Weights of a small mixture-of-experts language model, trained from scratch on English Wikipedia: 4 picks a token.
Below are experts of layer 11 (counted from 0) of a mixture-of-experts language model. Rows are named router (the router's row for the expert), gate (a neuron's input weights, with its number), up (a neuron's input weights, with its number) and show model dimensions 160-199. Each number is 128 + 24 x the weight over its row's rms, rounded and kept within 0 to 255.
After each expert's rows: "mostly gets" lists some tokens that are sent to it at least half of the time. This comes from a sample of Wikipedia text that the model never trained on.

# expert 15
router [140 163 130 101  84 144 128 115 160 180  83 135 103 120 122 106 118 147 144 116 124 145 160 142 130 142 154 164 144 108 138 125 117 123 106 122 101 118 129 139]
gate2 [139 116 107 139 104 164 155 114  67 103 128 143 124 151  84 116 142 114 134  98 106 150 148 137  81 155 155  97 158 123 136 167 124  98  96  82 118 135 160  95]
up2 [133 124 163 118 187 124 131 118 175 141 149 117 159 119 113 106 116 143  94 173 110 164  90 171 127  72 112 110 119  96 123 102 125 115 115 166 140 118 108 134]
gate3 [110 125 142 130 143 138 124 159 124 100  66 151 157 158 112 102 129 143 100 116 141 126 109 137  91  96 132  98 132 135 104 124 140 135 122 101 141  97 154 129]
up3 [121 131 146 132 118 141 166 134 157 151 136 126 143 188 118 129 131 126 150 154 127 114 100 152 151 156 136  98 137 104 162  97 101 134  85 127  86 117 129 121]
mostly gets: " —;", " at", "On", "',", "At", " -;"

# expert 20
router [ 68 115 144 116 112 105 153 137  99 124 138  90  90  82 113 130 115 127 140 109 105 136 125 155 101 154 141 185 131 100 138 117  73 146 146 108  99 131 151  86]
gate2 [132 107 143 126 134  96 122 148 101 143  92 113  90 111 113 130 125  85 162 140 143 161 111 166  76 100 157 166 119 151 152 122 133 142 138 107 113 134  99 116]
up2 [141 113 130 128  81 123 142 139 101 113 138  82 104 106 127 106 137 120 142 132 126 131 128 145 141 191 104 130 149 131 139 109 120 160 131 111 128 112 158 136]
gate3 [125 101 112 114  88 164 146 144 130 150 128 112 121 122 138 100 159  99 136 156 117 113 107 121 150 167 165  95 134 129 140 162 102 112 151 131 123 101 132 134]
up3 [144 104 111 116 123 156 122  77 140 156 144  81 132 120 152 118  99 115 143 140 128 152 145 135 100 130 140 122 146 140 140 131  80 106  95 142 118 109 138 159]
mostly gets: " 3", " 4", " 5", " 1", " 8", " 7"

# expert 9
router [ 81 179 133  84 130  78 122 155 168 170 114 111  77 108 138 129 148 116 104 102  95 124 138 183 147  92 151 164 120  98 119 121  88 127  61 145 106 121 150  91]
gate2 [108 155 103 149 116 100  63 137 146 128 112 125 116 158 131 116 133 155 105 129  71 150 133  97 110 132 143 152 158  81 144  81  97 122 137 146 129 144 135 104]
up2 [118 114 118 121 137  95 100 138 127 132 165 124 120 172 131  80 167 135 117 165  93 155 149  94 171 130 110 161 114 124 137 134 103 141  56  88 117 175 114 128]
gate3 [109 143 151 120 185 102 122  72 140 123 115 113 145 133 136 159  83 127 148 126 123 115 176 125 133 100 138 161  93  98 130 163 126  88 140 168 129 157 150 121]
up3 [117 124 134 140 118 102 100 114 137 121 123 180 119 143 116 110 156 121 137 128 116 120 103 126 155  72 147 175 183 149 108 129 128 127 110 162 152 120 135  97]
mostly gets: " law", " development", " water", " community", " project", " land"

# expert 18
router [ 53 145 117 142  55  95 143 137  95 156 123  90 101  73 109 134 119 162 135 123  70 143 118 105 136 148 116 168 113  94 144  82 111 136 154 112 112 121 117 110]
gate2 [ 65 148  83 148  89 152 129 117  86 123 129 146 111  97 114 123 119  83 130 110 177 154 147 119 104 128 117 150 134 145 142 106  86 122 157 186 175 167 110 127]
up2 [107 163 109 128  88 109 115 152 151 119 133 176 121 115  98 147 113 141 144 105 123 145 135 122  90 122 137 121 141 117 135 145 151 128 122 167 149 125 102 144]
gate3 [137 160 109 175 104 194 138  83  84 123 122 134 165 122 108  78 117 145 123 109 117 143 133 131 126 100 113 119 106  99 176 150 100 162 153 155 148 162 133 170]
up3 [145 131 148 137  73 133 115 163 129 143 203 179 131 139 111 141 168 133 156 129 108 100 139 138 142 125 105 138  98 166 140 124 125 164 147 114 138 143 137 111]
mostly gets: " average", " −", " Votes", " ±", "%", "000"

# expert 31
router [142 111 151 117 144 119 114  97 129 154 146 109 136 121 112 149 107 135 156  93  64 127 173 159 142 129 123 159 128 127 108 113 134 141 103 172 121 129 146  74]
gate0 [117 128 137 132  94 128 115 114 126 115 147 119 164 132 106 117 125 109 153 127 131 108 125 110  93 105 116  53 121 108 128 127 125  93 123 102 143 114 118 159]
up0 [162  89  96 126 143 115 122  91 161 102 145 150 143 135 139 122 111 131 144  96 167 134 102 114  99 135 107 137 129 168 114 111 144  78  99 129 140 136  96 136]
gate1 [129 139 166 152 141 116  99  99 123 109 118 121 161 114  99 106 136 155 155 108 106 163 121 128  93 137 145 123 119 124 149 111 147 144 131 153 123 128 146 110]
up1 [117 133 114 112 138 132 147 121 102 130 128 119 135 138 102 143 154 160 103 150 174 102  98 133 152 125  79 126 115 125 125 130  98 140 121  93  83 120 147 139]
mostly gets: " (", " \"", "(", " $", " un", " '"

# expert 17
router [ 98 130 146 108 113  78 150 140  95 129  73  99 125 121 126 132 103 125 147  81 144 119 122 137 139 168 151 151 162 143 115 104 111 134 124 139 133 130 173  92]
gate0 [143 136 154 137  93 166 141 125 163 167 121 112  92  93 168 120 128 132 149 161 129 130 118 160  94  98 153  88 137 105 139  77 118 150 149 105 103 118  83 147]
up0 [132 119 116 115 132 159 107 126 126 169 132  97 122 120 118  74 102 154 126 125 127  91 138 118 163 163  92 108 116 133 112 131 139 117 154 102 136  75 113 155]
gate1 [103 158 115 147 111 166 133 155 150  85 101 127 108 133  86 136 126 135 160 121 127 109 106 151  79 147 163 173 139 112 143 141 111  80 133 133 103 145 122 148]
up1 [ 78 137 139 128  61 102 156 115  69 120 101 110 176 140 144 121 139 143 130 165 153 123 126 118 138 115  94 140 142 108 106 126 133 146 134 106 132 116 111  90]
mostly gets: " —;", " Robert", " :", "):", "\":", " von"

# expert 23
router [101 188 154  68 133  93 151 154 128 160 102 102  84 120 115 103 126 158 103 118  96 127 124 152  99 156 156 150 143  96 132 121 110 127 132 118  92 102 106  71]
gate0 [ 92 111 145  91 109 162  82  80 127 144 122 130 121 141 126 144 128 136 145 136 162 135 129 136 131 140 173 129 125  84 123 152 124 151  95 106 124 132 138  90]
up0 [152 143  89 184 118 101 183 156 124 147 119 150 158 116 137 115 132 140 148 136  94 137 134 125 154  91  66 126 100 109 121  99 140 106 137 128 127 113 100 131]
gate1 [145 124  96 127 136 121 145 113 113 120 103 123  85 127 137 154 159 145 135 133 151 113 175 140 109  95 147 119 106 149 126 133 168  91 133 161 166  90 124 134]
up1 [145 123 121 122 120  90 133 146 118 120 109 132  95 126 134 140 139 149 156 127 140  83 111 144 145 150 140 156 100 119 118 121 134 100 111 127 157  66 116 104]
mostly gets: " film", " team", " album", " football", " music", " politician"